Weights of a small mixture-of-experts language model, trained from scratch on English Wikipedia.
Size: 13 layers, width 128, vocabulary 8192, 23.3M parameters.
Below are experts of layer 2 (counted from 0) of a mixture-of-experts language model. Rows are named router (the router's row for the expert), gate (a neuron's input weights, with its number), up (a neuron's input weights, with its number) and show model dimensions 0-127. Each number is 128 + 32 x the weight over its row's rms, rounded and kept within 0 to 255. Numbers have three digits each.
After each expert's rows: a language model's description of what the expert responds to; "mostly gets" lists some tokens that are sent to it at least half of the time. This comes from a sample of Wikipedia text that the model never trained on.

# expert 10
router:154149123135108127146098159150123136134119099177099104105088123107131136107097127078137103170148138147155215220060147121112143163137179070125094125107119124084160097147173152187118095100109086146139096080161133147109121144089166118190069140176093122143120116108136145167059132092132096110173131142133096096163126205133123182072176101093083145092133148126108125173061079127097135135141
gate5:131120096128198184128180157131144130134126129127185125153152145228130164106125124130133131135129255059128132159122000124124130118135127113130114111120129121135117138129133111127130129127127130126123174098198120129127139192123102124085130180119127169123121128067132142126124131125040131149163127133220170082141132140134126127130127131110126141104174129078132130155127081122116113116137
up5:095124131070137115159118155106101068111128135130150020110119133132130123148102125092218132133114110162140141128134142135099132129136168132127133168131164128128167130026066056174121127078137091127158197127128133137133108048124057076202053126114129121124100214132089122094127133138131122100139130134127127120147110111160202149099111118153140108132113146178100127138122103127115132171099
gate6:140122121126151135118125134101097140126129128094161122131109126201125170092024127127150116142115131026146129114130054028157128128080111112126104132135085131128110088144125178152115132162103153130124159122199127129121120145108105145186163174065118126151127216129205117122109126130130115149122109097140128065112112049142137131158173114069089181125122126123125126071138128129163129077145
up6:189126066144100086107119128069112115126129126128124122112186136145126097147129124116138132160144011148107114128128090085106101125126117133128099186139159147125176126142128135118149157144108123131123206161131112121120115123139227084152079149139110139171143099152127125151111192122175130120151142110127048114081094117232147131182064140128127173102117137126063127145134217139123134126118
gate7:179127091115155128128157116124145127123128128127131120233080128204128128132118135172127127139130119072120130134127129124138116144126128156127244129120063127127127132154137165116137124117208128128127021102118128071129202182128108162147151140105128150139104103136122127120128129120219128119140127136064102102070128144132127182173097087124121128138127132131128128125128058124128055047158
up7:124077138119138141127117183109155115142142101114133130130238118135129119126126173103129040075170109127093125094157091143155112097097135095132167136135180113129127119131127223116152130216100217130079136115138144146147114140143146130126051135079155122124139100174151147126131101202140175130118127107148094155125057083093126123096147198135084164081133092121128128117147161174142141142109
Full stops closing a sentence, often after a quote or parenthesis and before a paragraph break, plus No. and Pop.; some Bengali and digit pieces.
mostly gets: ".", "}", " pm", " enl"

# expert 8
router:178101107132115122146119092097092136099157096175135144138071116120097180124119145097149107124120135131089148199122153052154142097136130059121121150118148085157129125174156096162180143138141132163131054101190109118122126197139181156123105175146095140134106167121115140115115068074124115145137188108074106141076063169130172138135156108079087141101064100181091080148105095110102168150100
gate0:099130124129115160094154157055176131135130154113140131130127103123082196128104118073099128126153134136141128177126141130186072128124133168128133128109146134126120105131123115153132136178144135172130145067156127170000133168166127129132138130052096113128105173123183139102084156116113092127126102162160126088061113206129193117134184127079123112129165124140138128103102129167124231150139
up0:158089143164128128128129119088127126122094165152130097135074145118133132054135130114124110167076139104121138124101134093127057130126135129100139143132134092109133111125137158129119113130128198129130115113123183159128127144125104131155041069068099126127129186163115124135044239131121128042126129128121130125149152121141114255093100136153109177104085133134129164129150082164156153116140
gate1:111119129167107220145108143125101128090129129133131125138142117208106147128106092124125125130128102177047121147168054155051118129255146091133127129099150200120146127122156114078129127137128074135143137112171103138144178108134082130074152124179133152222166114130130131117128080134183145101137170165096164128095144132157129135142089114128128108137118157162153108138147189136128132124122
up1:108134122110103117132045135172130119115125136128126125130131107172203131168173176114172142127075209126138152133109141152133147131092127124145162068113128139080107132197102118128129124114066129152134116215120136114139125153127137129158111152125119125124130129098073135163098080112047147128115129136102134130136150126110244169159130116094131150128128170130236128169150205134064111149137
gate2:126128101170140074105133171121122173147050114050084158137095101128116109195075021122138127095158173048136202137112125133159117126126127195111118095174131162130204088128143114129146104126128154135131143118215145134138127136130121128154173131125128139146134131142141121105128129121114088107188155127120145142113124061180108123133144127130095072148103131072161123165150066092135154131184
up2:127125133168131125132127174081152114128153144160124147111154131107134122111162194151135135144117146125109131122069144127220123134131126125151143130072104127120131130145141120211130132144082149125095113125041126114128158146177158177127119109052120126094037123027218131134069131140123185103110087143123126097130152134130080090129139184106122110065146128092147127050126106089135115179121
Forms of "was/were/been", table pipes and mid-word pieces like ne, ti, ce, as in senegalensis, prone, vaccine, positive.
mostly gets: " been", "Career", " cru", " spread", " appear", "rove"

# expert 49
router:141122175115146156173077175103138152189155093117069155157091099145088140138062095053162122093132134133116202156111110112114154157150137083121160201114125109155144108108153123146171099197091064127165100083173132148105148133174139158146103163162107109178119132092145143104094051133139127144123155105102106076087088152137163135129138085107101115111087097137095099162084126130135125142045
gate60:147114158098127122106095131161126133195173125135087128117132120071169117147167073157109063141130147115122046125125127131125127142107184172164139136127129211138188125185126065131138196137000203129147135123117132143127126079191145105133127078154123127138125119128132119134134097127126183126126124127137137141096082196124128127138073147123155117138111132140141128142123126142087124121095
up60:128129133139146122110128182149130171125127121093116129136099133197130130130061135107149160170109165124113137092128161115125128127111089163123128107145102124132164114093124242077113127157127127128116126127130100188212131136166131128119132091037152162171130171154223120129108120126221137128123069164116097243113158163128117129140126130170171127197133130161171130134144110130122125143127
gate61:129131171073194095129095081137123091126132169118129095128062190174091073119062127110133050091150148106111137125111114042098163146124033149130121117056115141172157128122101130101188181113155129132151145129141217156044128158145144115189117119098111122112139125097071070103122142132116101115159130127128169124110129106144153120061133144130129128129155134134145126151134074130138128124132
up61:144135142163130107191132183126156107099109132206141125078051167130130102151108136119198133135114105187087162125190098127170129126144129085071099120123157113147154132123127095134126124168135125132123123125151213129128127130082137146171107097122216116125133180133215168122126127099117131127185055136126110174142109143128116131128107141131149179125141104126122126020037127128138133128111
gate62:119122160124140121128108084097123086150128131133129147104136076117136133149127123141117091120199120155015080129126141133108169242115143113146133129097139086093103120127118122141187136193098151122127078138117152114139132173138132121117132004131141110121232128178122141113147143137147119135091128111107126089199152125100151115095110103136086128128175120108147138214178153129106123152114
up62:128127054145202117119128151144151122146129118111180124120211115146133090088113127118129147163140123131125049103117051118180089118116127130163108129057128132079120088172147104209140129138126132128054117126127124124104123136013135114138145061161079131106149114121106132126099054127126132120133143102087092210128106112122108127114118129193128125075135067124083128141112138115131167105125
Pipes opening a table row after a line break, equals signs in headings, and sentence-starting The or In.
mostly gets: " especially", "The", " Density", " median", " similar", " Known"

# expert 24
router:161108141098103151103066113137136155133194089124106103104075115157080168118092135077129127151184106103145224151093114102137102154120113069106122115141101088113143152168169133201116115112099061186114124095099111163116130145120161096103084187163110111116145102131130125187096095055112142138109164111093132077145067173144172124092148148114050134111109143122069078135119144135139141162130
gate2:139127108108133132174120192086117110177115109132129003131126096081125072176152084125139126128098157096204119133121132112110099163100154137126196122100124126214108151131128095072109115174125132126138194136140121110133117126118126108151129134128130138127083080113189216087159152129076101121136113162178135074093155210127134151107123182139124159106153121131131134122062139095101137100127
up2:126103141126154127100130118104118119163090114107131000181124114128122126129086130117134134122136173135128183214127133123167128119125135182099125125131134110143199172046131193126132127129123101126174132162102134161129219115129134095120124074187158054118134086141104130098125111126124100082149103133121131122139148140103055157071109144169174189165126117119113136130193110184144095128111
gate3:127097119130101085117112123145122129128189155131145102141042152073138130140096168155145103129128072069165155122143129104145128145123122119131168182097072153127130182131098138149130144134152129131135138103131183122052059123132226168199128115179126122116112113133136158127136129133168122026204122124119127124163128128074135128117153076118177130141130074115135123129081177149110223139137
up3:096182121127124142101143170222184104115129133128040102117139100095075150128118113137126125169146127198151090121130131089033169133132130077130089119174151167144094123107143162092134122126099200161148109136131093111134138091126068040151153179131103140126151242136162172140146139159079126130148129141126077154128077122132093118103132180124128127125136092111129120125119126131163147105142
gate4:110196107125106178116149150133122121094167143073083139109111171042098125132158152138069123048218076107084128113135136130101122122125085171112082048139143129140147091130110150164130177126181129131089156105104131147118091104094110133162178156180137150111064094149124094150124039116126122151096121142102133121127147211129086154171129152162116075099136129128099126118131148116142152099095
up4:146105120133199148150132109085155132130179077132126150069115196174129113123119074159014132126127099118127167129141118097042246116118129116125143130141150156184072159132106124128128153128142137134075126114118126123062047077129057149110172127160083152136151131095081100145171102120112128118116114070134081123130133127117112070122138103129131119168134135126125129134149144150118130138076
Years like 2010, 2016 and empty double-space table cells, plus second pieces of names after a capital, such as Wa-de, O-sa.
mostly gets: " 2012", " 2016", " MPC", "2020", "2022", "2017"

# expert 62
router:167133150170098125214121142100147193113152057142119105081110131143089146136086137095144083094125151131139187190130127093127099135150184093078171177123128087161104067135160162103161087169129118130139097077134083110075117160118179170148117147132128132155105166142144153156134111101163097122157158135063084052137096163150151153134149055077091144114097112123168128147061110133129126144124
gate10:135092156130117115122168175115063131131130131200134124129092112155098133120119130145094152121163128133112110044119128110158124133123170164181173128131008137119063130198160131132121084136156075128113109124120129119099100150130092123006110149123145194135134127137123119106127103096182128141123140126126121157150120110131126126226128094105122143172127193094088126160192100148167130111149
up10:047110116084135110118128173088166131128158130166132103182154124183127128113128187122106105121092125117116102112126131144024150173092153108203179111165130126124152125136138157128023115108124131160136130133126144098193133129172129096140130087174130187166117119090066132113136045137104118131115095120157123069148136099097126135099135114220144096155148171160099116123134109136129079131172
gate11:127091158054101154156176113070095119162117127129145132125121129189133086043124109158123144133148109106101127082137080128084137129131142142111124109103080116131105133076121176125112047154065085135127137093119161107127124134135100151125125128100159165119094110151136119135122092141255080097159202124102130128138202122115177149077154048174146101181131128124127128126127104125152097126135
up11:067187131151207115112121129147140090043133162150135130141130123147128204127107126140109131117121135119127122137138133109120123122121064104069119170111154136134063017171111095177163145139142133127125102129143102141148166124138166099107134119113052120041143130124083126163122130128131131213115142130135137131104125124115124101173092189131105134097148083191179130134128135138128215120068
gate12:255115146093145128128179145105128174162111156103155121131108134128111098128121132131130129118093144133136129194123093120159157083127142128134127101129127126131112129152142124083148121125159167125100151145103130163160129121128090132097130124082193159117134130151152170148128154126047136177190093125193129081159169150142090104105063130141196127159164119156122132127132117126184145135157
up12:084121130078086152075147159126031138114102060124064098140124108146129128111193190093080116079135111129093146112151126165074113151119143094136061087139134163136141125129137161116179121083074128129119138142136137130135112126132160067138111136140148126117179112129033110091184007123127081122138092153136154121167113117129161143155153134198118102138137182088141127112119131125147136125124
Pipe separators ending table cells, especially after counts or percentages, as in "3 episodes |", "28.19% |".
mostly gets: " consider", " especially", " widely", " represent", " respect", " suff"

# expert 59
router:156077086150106177196108142130130163122183042099125124092136070140072143107072126112131108155154091130129226173095151086125107136127119155159131090177097127119081120155103149089121095156081120192111141105154138189122076155111165163101125150113176128123129110088089134138109083074149092119091164123117124094126093191118143155130170106114089100133105139143106057114121162158111100138083
gate0:075129095148116129175114147140128127102094155120114116149123129131111113130095125019222129156125135068142140149144122120119107199050092149111127152130140122155121124128120102114115106161128135126170123112245102123145135134161128043126129138124131130128144105077125128145129108125086127147096160196126131154035152136064209144133167106160137174145115118122155082117124162162063132120112
up0:148074132103130128125193129093102136126166074128178115037105135131073167136114081130124126111174133207126133154061145153132112133231138080131128132108128132119150129091131132210147126093130127151071102142134119151096176108126126164128080127140087148132127147149090140098101141077134126101187118103159136067185093106204109077127130153132045120094154130146098125163104109129166129140124
gate1:119109129126127189142100164116154129193156181134152130145133106119121113087110115169072102117092127097122086132124168114117151128127130135145150101130092172077109131198157129124155096160085230164127151156162137132099110129125100138125127182126121126133134130127099127191072088169095190129128155118171084058151156127170120143061140103149129155134112095129058130154123140115001180105134
up1:164102102132195120102122150137186146149134113130122179145175148201194129122127127144067129211093145242126133128048156120140137181139134128139098151139129139089149131112128153091128071091085143136136129136167124106132145156068138150125115110143091126137143113181120143083118129082140121122130143115150143124200127093152172115142115113124110126191155051104109160195129153047142101101128
gate2:126106159195131221166114138107096171193136140126129128163131118138125107126146086188127097070124152109108128110126136152102147223145180131119129133130060159133106183142142123084177097113131141189126127115098053086147067107140095106108143128165171067147103076129069135159104157131174127060135125164111114112125144140155132196075142120136131160132126114093108064136146134132117078096131
up2:255124104122135119137084114136145102145146111110131072087127127135126132081127176132144180138118090163077162130120159114140144164136147124152156153161101093111108128161141120127127151128135142126056107143162131121156174185110132162140138108070128189130136072150155121118126184145130144092093120046096202127160152043121171110185116124076139161123111129121130129116176176206152126142125
Noun or verb stems after articles or auxiliaries, such as held, released, member, stated, meeting, defend, often followed by suffixes.
mostly gets: " put", " stated", " meeting", " visit", " defend", " arr"

# expert 19
router:183103111150088186146141141136115193111120070167103114131080097126096164105101118108170144123112184105114198156073095116090161092158147112149115198081115110151117134098135141133185087084115163165118090059128150141112127092157158120099101114095130131157112102072155136123117093061169123103118181111113100100156058122096206130061152129111062151119145149115154092134085145154141150113119
gate0:147146146135089135052174128153129134154139179162122127139147124138157206145139087117055118101135086152137144150164134136137120146122119134125117197121127125081121152133148127133138094121120134127155098125102055128067131161126048182126141029085255133137168137134061119124113129132148114094112097148150128128162101127138104122129132102171159127124133119089144128124124118107092063129122
up0:130138125020102126144107108092126113119131078111127088211139114101153148125137120117097169153123122139186131128124109139168166137125129101126169130209142134141126132118144126121076109146178100127138135134136137171130144128149105161128104127144106128111128136092061136100120130143118129126174011142172252113129131133096174114109129000114135122140162139160128145114099134131130124174172
gate1:166141141135154129000123119120104142112129127128167112197115126123127134129128126149119123126075132110127133136140176126126127191107099125125150192030127138088144128157127124103139135127129153126176068171102112129097159177110149249133122147106140132083134092139126122145123131085123126162126149122105101146136142120130167115127117066107138150060119128075243112117122112142132168175121
up1:143250131119127059050177171140107102161126164183134123189119111111127128142089144148103132133095134046138141131120116139123106141151117129101077170105135100112131144140125127130151129130129122127128147194052119128123121147114137201137184129129143127084127148127149125121144148122098140120125123182100125158100163122040147191111143142118129145115132124105151107016119124150111090136218
gate2:138172140203124108195087148157090122126127099128093152153129149131149161121172062114049137124127171131147180106107089129164119179147140155139238121081117164135090129151130131255135128154110132175104125093141135136201116135115118138139129138128165115120119149116130093211099162126181179131123127136138126106132125124127145128072141038108126140135130138133147138118129141112109119127128
up2:149079127150112064135117113108123130121168129129115129131137155155128160132123075116124144135118252150149087135131119124155131163082119216108122154118102207145132112196226143149142128127124125189097091081150152137144142140131047104119154130126118131152198118225179202123105133126142084083115127116122129121131081128140124136142152134116126144103100123119135062115140132181127098160132
Quotation marks around titles and quotes, pronouns like she and her, first names like David, and award words like Nominated.
mostly gets: "\"", " Nominated", " JPL", " she", " Website", " Jim"

# expert 33
router:144167142122092185197088132096144144115163065177073085133119132068123186117122116065182088078146141157168197197108143059122073082137128080097138191118124088129136097107133129171100088192130153139119089113183138140085161110114155158149115109162118080104090162113115150088139093087176134123168158126101125121146094158117137144132169133112142128116158121109123095146106122144130137162067
gate3:205130105170122179107149118154172151140104136123078155147144128113123132127127119130115138114133155129129080125173133108138113104205202136099125070130116161172127111131084105053128084132160129164102116122127147130162160131169105132097165130120127197115142077138166129145128072125053094218142138130115129129129130124075154069129203140151142124157203105086183123116156072131127050118159
up3:227166130171150162058142128146153169142106146121098159196136052185101155173096118156138163124122162174151103114126152088125108113100128124125117129124200125132128112138105132082124089128193152147116128146126116102140125207137106125113135112151125083079162158139132132158184127116116113203134136130131139127126146123089097127128161166191124100154139012044127129085130122098117114127090
gate4:187124126157155119111148099147157099175119138130111135129153131130168112129088130097127109161116131148139138211132080058102109103134095099126137198127194075130181142156128129093119129123097165129154134121125128108130130183127139153078127127073051119129140133128128137166105126000132103063144126112128121129135119182159120125124144192173127125025071100098115140180115151109171136121131
up4:100122121255135127132122130136143133133151134106153130149092199138109129075137124109144132116175047065158115087142125112131095125109127096134129096114166120146113126166127160075100098170128127139067094043170132170124118043106123219091139100067095135118092102106129187126082118122159097095139130134149109142082150132136139122162162135125124134059119161191134110090127137125142125127137
gate5:070142079155072124076131175128079137186129121096109066139249127135129128125175159130041112099139090125152169099128162102084128114109129127213119107127133132097130126218120133075135065158129144138092108125123126131138136116141130129126162144131125194103129054086125144078111119166097101141162113128073130142119112104136131043130135156125113119145125175129111126125083139128089095155128
up5:092119121162134127140089108111138150186082047110136133137130065130079137079134109146024084082172129132105165110085139112128136130131138095171153124129069136116118039148114067081136125128103159127092185142061134122142093089199061132131141111137183135084074128069156158127142082185137139136143125110111129126121128126127143125138143211113127098167131124127135104130120123171127113175161
Derivational suffixes ending a word, especially -ion, -ive, -y, as in invention, affection, classify, plus line breaks and table pipes.
mostly gets: "ive", " presidential", " either", "ion", " cultural", "ather"

# expert 22
router:190108115142152135145154089143143106145155069137138091150119104141115195093106075056146057119156162147179164204095135085141123107130139059095117136165147066113158109126115133143099079124123108165175130078158138146117141134143135140114159134159120131152124111062148142157128066089170051141097157101149142080155084155157129158105172108095089099122100143148098061152089157099155072127146
gate3:127093089172112164045129188134167092155167081158109197132187168104110126106090140096130143118127117074113127120160137130141060125037113108148135137169128127116173142129142131168169156174083190135091171126198131136123106091139130102129131133128086107089131096138128163179074126153077135133129130102151127132093069129156125127084121143185123180076094066122119146129122163071162157126093
up3:136100111043125128136165149089190122060110128159151135173126129114112115105142128116129124161137153126138151123142117064158176077153117077128101163156139127141127142123129113145117132134107182139113157167129158163128191138122135178098100094111096136128127082110041135131215123140129062123255129124135129123150119133146080100128134121147226165128205109136096142136097113125138096078110
gate4:129117131131134142125135156094123113116122107136127119129122138127165135085156121165125115088191163190099160129126161071148170118114117082123167074051127098129128055104125113157127093065135153121131130142116220129131203192124115121128150114109114140145099088123138119159113136129033131137127097098142099160172115112165135096181130127154129130090038146084088190150127128100133083196202
up4:113129133121164066102132134079124029099106063129138193147126118174137122127132100131148140122138206153153126109188120070156126141162113056121149166132102134128176078123177120214137118073108129124138135103168168183134112129145067141133099100133106100155139089194112115109094154134176114144128178068125131123097098109127163099088058131167112127124145130146179179127131110118107108176106
gate5:149116119173020122129137125126127132135134152064114157112169112131125139148107117147105101094101201128174112137126077093136121125099168127093115104127112121086135129155131181097136149154118133185109052149115119128168122179151113193124129129118134120065136105171130146152089130126093128183150185119141122108140163128157127124127165082029073133134063125130128043179125110097043135108094
up5:111206131144134131009102137146093141200112094088114091133095128141117129115128078132147196115163152132114254114144132127141127136131130125169079129132125162124124128126129038131129076125142172074132158100127139103121140109120143110122127127132131087167130134101139193084163198125171124131144081130131167130125085133088131135082091161149158118151197129074127169125122085120152123113104
Abstract or header nouns and suffix pieces such as years, time, -ation, -ure in Architecture, and table labels like Date, Candidate, Coordinates.
mostly gets: " Date", " son", " Coordinates", " %", " ass", " period"

# expert 16
router:167072110114113157159089124128120139138157067125167083122137104133093164105165128089141119145176154138127170165099133146140139176185143136140147174120078119116143131139159103085126099112096108193189120053149133207089144114126170189185109155145168094168095062068121112080130087111154125099124164129099101125129078152105153148117166131094119124157095128143111046152127077181125115143071
gate2:172135128110079114134118128138137116136146128138000135135081122121058132127130159111119130083117154126154104128095129125163134076066129130143127043157075114133137125152127155160121132113127127131135133116066088116109099121166090122150151106053132132161130178191116128153133081132159126060110111127128090131056194180125113202110153128088093112174127123168129127081111123121054117098165
up2:084138148144124131129131140130047127037128125129130125113130096130176125162099125150150122141118122073056133128129133127071131128111124119165146094143138144140129167104130128132244089136132128128093103131138128131130137126128158000121129121122061151120121077106091130137101127114086131038136100129123136102110012127134146111118074118138146146119130174122125130154068078111162143128131
gate3:113103174135119125061107145148129092138164118131143129126096165116192130126152160073124090089125129076155137215148120126149124131136127123133119123130122117109147182100137128132111164129152099129190149114129121146136129130123156136127125160170133000110067128111137123141112183133136128073112112252153129136132218145118123115148129130128162151076147171148136128125130073022138124110111
up3:165114089199120109112144129135146103128121168041098161040126106121149072072131112134130129184111021127145122134137141116113161101114124078121109116128132124143128142102149150137179156153145213134095121178205155133109112101171128115196094129132141090030064146121115133126125125117118127128125113121133113120029148115135152122108149127191130104138092100076160149131115129114116125107110
gate4:064122192115123103153129136116124127123181170128123123122128228080100133159151064178134140119059158135143116112128133106136141132135135128163165138128109123146149057201142160175123124166122121209130127127144060163126133132135129124151118117126123134113146131189124154133175099102075130036116126135113111127064136130108149150137126169118127187094116115136255166169114106134163141122120
up4:136130139147121135129104124142117075133125079132125076144096081131159058128119121120143128099132156108124138088148128172056080145137176097130127140136062145139119128140106146135144132104086149131129175255140134119045059099097130088128080123089059211158158131077123148144120120142122116107210129127065174121121063126126133177147132130183141152122084109114144080121127128130126134129116
Standalone numbers, mostly days of the month in dates (died on 15 August, May 21) and numbers in lists or table cells.
mostly gets: " 13", " 12", " 14", " 25", " 16", " 23"

# expert 38
router:166094098159156119197073168115146183146139055125114110135151144132082146124139133076172084114122144139194201159081073110115109133140201134139101188089092114116169142105164127138098081133099080155147153082129112149079098121118130125155087160130093103171051143108133147116141097108180108074167150106144092118108120107119151155078185124073128107154146067106124105108105138101130147173154
gate5:125111157136140129144093176089097128138130137131119178119127171066114094134133100129125119094131092130139129107132122119149147164147140163125150123112096124118131138135176191128059156128137114177135126102217159182103134125112133138151142137210119097142161140179123140122121067195118128123165141170082140123116080046096113155082163098094143089147018126124062102214127128193108142152132
up5:182122109112081129156129122228173120124162066204196152124131063121204075130059139090129085131132090127105130128142125124132134148089139125131137159088051115073126140126136107133137125117096070131120129122122142128123082106119109165127093173123124080059138184117122070155108123126127149134104073160124173156107122088121134193128105107126128171103093115134166128126106211092109139102135
gate6:101098124125135143150138177125129151131134110058120111140144151141148130121135090091129151127139126155139103126102124136135122125181095132119127134080124129188152134129155176163132107121159123132150041108103035161008128126145112125138172119157181120143128146170097125134078123150145136107040099151163128205128119129121155134104138108134156146187148122132188132160089255131129098125182
up6:090136251133122134152122131149110122123134134136115126117127174112137013133173172187119120092124134090100121092135127120139130120140138130130121120122106173127127126123064096107154170128094147126146202124092160157161169115134180179132135130106068080121114042130158142135141136135070200128126118125066133123130187117131116089160133174152142112146168108062082153128137074126122127065110
gate7:169126196132065139128180110119144213125117131141126133165161141119097137110144128168139070131050130038157180133117129151130137182135129144123099131128127113134127115119130136113134112098102157120129147125222160136093028094108102214151133078133118128127118127137141127128148134126130117100106127145126139145128139140136124252089142135125135112142123054084100156120080096058124142126162
up7:126117127129173094144191126195182171218122114176080072132123091098109104111176126097141129092123138051115084069124086129139102175112151132127130071156080129117131112180071095126129168104141078104063152093103161184127128095120206144107126119112096087182115152117175174159155110150114120128148127029137116081113129136102131129126137116110124117157110171114096133147149135130147106141142
Middle pieces of place and personal names like Aberdeen, Micah, Nature, Ciprian, plus sentence-opening His, He, The.
mostly gets: "with", " He", " join", " His", " Turnout", " staff"

# expert 32
router:142095123103171133167118153115126114125138111147111075148109133092081135109120099026181097109129193150153149178111106101118079091165151135079107195155138069137153111123070176161116063076120118149162119074138140117114153112083153094186092172142141085212115125110107142085131098112125102115172125091119090104144124162153172141086136106097088136133111095123129066171062126118133095119124
gate2:130136177129119161126094149122137127088140091096110190120127132088130179105185141100122120110166124147126089156130128003204128130130137132133162140136134122134093138166137159172139122082113125124135104132110121132142148138148129115145175130119161116189200128149127148100045119095101115112113126142041115134132103162136178125197126092124077181132127186045123107143132146097157075182189
up2:139204125091112129125128055140101065101138121132136146141126118122094133118165126135117109047166205141136124036149119110131134113069123137124129216157151126128130148118101138122131151128120120124215198147137130103129180128148131118151138123139126098170139131072189127115121069130090102132133076125100173172127151125135115143193123147172151113228150124128114130112038130153161118132132
gate3:175124128135120111123150211140117236086160100043166116106147189155126133141160128101101140074033143124150124153118125146130103111126159237173046126089184112100151102136119095166119151130174126154130136109110162117129141129134114133128085164123162128156127127161102125137080126072069114134125139108095138153136090115175195176105091126154109141139173101118133115164128139128128131138133
up3:062123131148134097102099113130100156092137124081080050126131128130079172127073108133128146154114123131143159110171008125145125127106127123059118125129121127111123129162130126102150160109046023130170126128147127116125128167138060148070139177151127111128126116136154109077108151133134123108101177122102246140109123107104113211125151142135154088120128104112164137105106099151123134131095
gate4:129136186160160133155129213104161126161134120102131120147147127121096122125122119085121121126160195084132121139125124040131126126124138120150130124099128126125099122157130189127126092043128147135157132127129146207102067133077098153127129127123105066106077134146183194114119126124118142011156139146128067154106106142098127129126160034123131124118122123104157071116108079121132214149142
up4:111118165085138086120137128138061052120062130084110130182128130116112130146139147060118111079141148032104153167180093132122056135107144098151152086126121140116134192130078146122152184065150128158137139160193128120127172144140085128132096170143121137043110071137125114085126132128091138186119094145109163119119132118129065102141134125128197114181107135089173094129122102106144133157115
"He" opening sentences, plus final pieces of words and names such as fossil, depth, Khanty-Mansiysk, patch, Steindachner.
mostly gets: " He", " ra", " towns", "He", " districts", " political"

# expert 23
router:168083143126142171145076140104189169125173067154130119127117104135134127104108156101159108130120163139136142147140105095115089091147122128132131112125082096163116122154077167100127044126078179241155166133117090143120101164120184114161089150113088114150107101071128154167120092101168095129151139105092093089125056145105193181116148105060096110112109106092143097120087137160146164093090
gate6:130108191127079148125107133120125136134129115155152087060121125141156127170123121138226130065127162198133127094123091078129127121124187127146113128127100134170142134121127125165082128196114167123208145126128069121159105206234184098201139116094114133163126175127134116141140071136118121131172122136153106130089102138127127163136126124116078110122127127074081160126111102071167129139088
up6:132166085067157116138176121135114117127125173118114124213138128140119100115129150142081108247132114072108127152136126177108122133156064129087113132121142125065096114128127136135204176053131096158063127114127140124093124041083110147090122115130128125122128114141118145127126172124118132075053132127111165128142163130129130103115129137139235125176197126130143076114130154144131110108143
gate7:128139193128165139118114118128102130124171098130102081126101130126099129136081133135097068139130136122138152127133140139135112137153122129160145114131131231102135130131131123100101128177117212188135113159128121143091092134100122128104128000109171156122131133151131125132135143235100160107157128130179146152130180162115132113133155122151146116055201147131079017126126127104092123088141
up7:123075155120225150145128104135122120096105138161122121143134034116129118162117151199161109120092127126096073137117139128133105128160089042080128124127146130114147129168117186122191182131135127143135100144174141150080139151158120133158091087151153169121140089147191112111126147119097133141128143067106140109117127053102118132097146129129128132137098104108118059102127113151112181037033
gate8:143226128124139123114132137130089130127129133098120135123131128115117220127048021144131097138147163134122127201115204105109116114130172110131128119004171126086136131150195138111123133128144153082181118112131129097142214124129127127119123162209127082072168117167127139094106124110147138139168137125149097136133131133133106158109122158129134130145117135129129126142133120123064104192132
up8:119157200121162123124128161163161125139166185124127134117120120100123144131128136113127089120085132113148069154121051124095151128123129160120114125100122157136124133147131160125077115117100162248160161130129118127057017136092127114124137127124129104081129135156144232172130158127098128085146142144135197082164135120098128177117128129172162157136144087097131077165134132094091144121208
First one- or two-letter piece of a capitalized proper noun, often a place or person, e.g. Lu-ton, Kh-arkiv, Dar-rell, Shar-on.
mostly gets: " Se", " Do", " Lo", " Go", " Gi", " Wa"

# expert 34
router:200054090128110124213110119126116148088154033124113094108109057124099159103087127122116118152158118138088178171077134068130122167147099125156122133154113068138111141126093164104169090134121119153157113115126137173112128121145134129116102137147147148155096099113145130107114073059173079102138168114127108113125055156120181178132183116096108140116101114167101042188126101140105099113109
gate2:110117064129138090123160144128066118049239170146133110131135130136125126121106109130025143152154088167150122155057155085153133138134127127135123076158125119113135117120122131127137139121176126127129122161182139116028067117181121131131088128157108134100092131106100140109102089130086188127139155164115166211072102105133131125139148124123131128124121123146148118070059101123177098087114
up2:123144148129114154127140152123128129185032106127122163158132130119121138111099129139152128100140125129097077111133115221030199049127132127092132125100142178119117141111173125079115131107178146128098109120075130178129205228105123112123152121074122115135158133108171126121143162109148031176124063104138127082192119156146115129133109129116128091133135171129130153131158113159154121131131
gate3:149126152133134127173127132125093123148098128128104090160129089134129044119123129130229106096128127106095134064101131129118138163084154103124186157129151127132119057127127220118203126126087113128136084128132134055151045166151114131127130128132128085220154080128160129109136107103142132130087087125114131142136130146130114165108115050134160098186128063129095129132129209160152129133107
up3:145116138113093139147162121205125134101091066141111127089132159181172125198126128131192126164129120113121108118125179131115160128071123053129155124120099188218146057144127111133120077128128140127154041146115130124139170130105149113124152143131211118130193135085192127109192084126113147190110088096129093127133131130145142192129106109139135129147155113158089129147128113185154128181112
gate4:125111125135106128070123123000111120154125124084121125129117128086150119103160118125128173098107145117093130123127126172119131136129125122068113173149103126148135125123154107237147152066151088177107154154126137113142099130120174156128114128085121138172136144119153031012130226133095158124103125164130155111130143100120125128208135121140115134087135095168122136106112128134164150117105
up4:134127129139136097185121127094146145153129128173122169095160071096118073085129125125119110132117128065174125170251022198126124122150134129124124138119141131118125109142141118119150114136109129147102136125129123098122083113099143130138131185125108125098147217124145158185042056141085111134147114134116125105137104182134115047120130179134123144109047197106123130099131133127147144128127
Common nouns right after the, a or first, often sports and media terms like season, team, game, match, film.
mostly gets: " season", " team", " game", " system", " company", " match"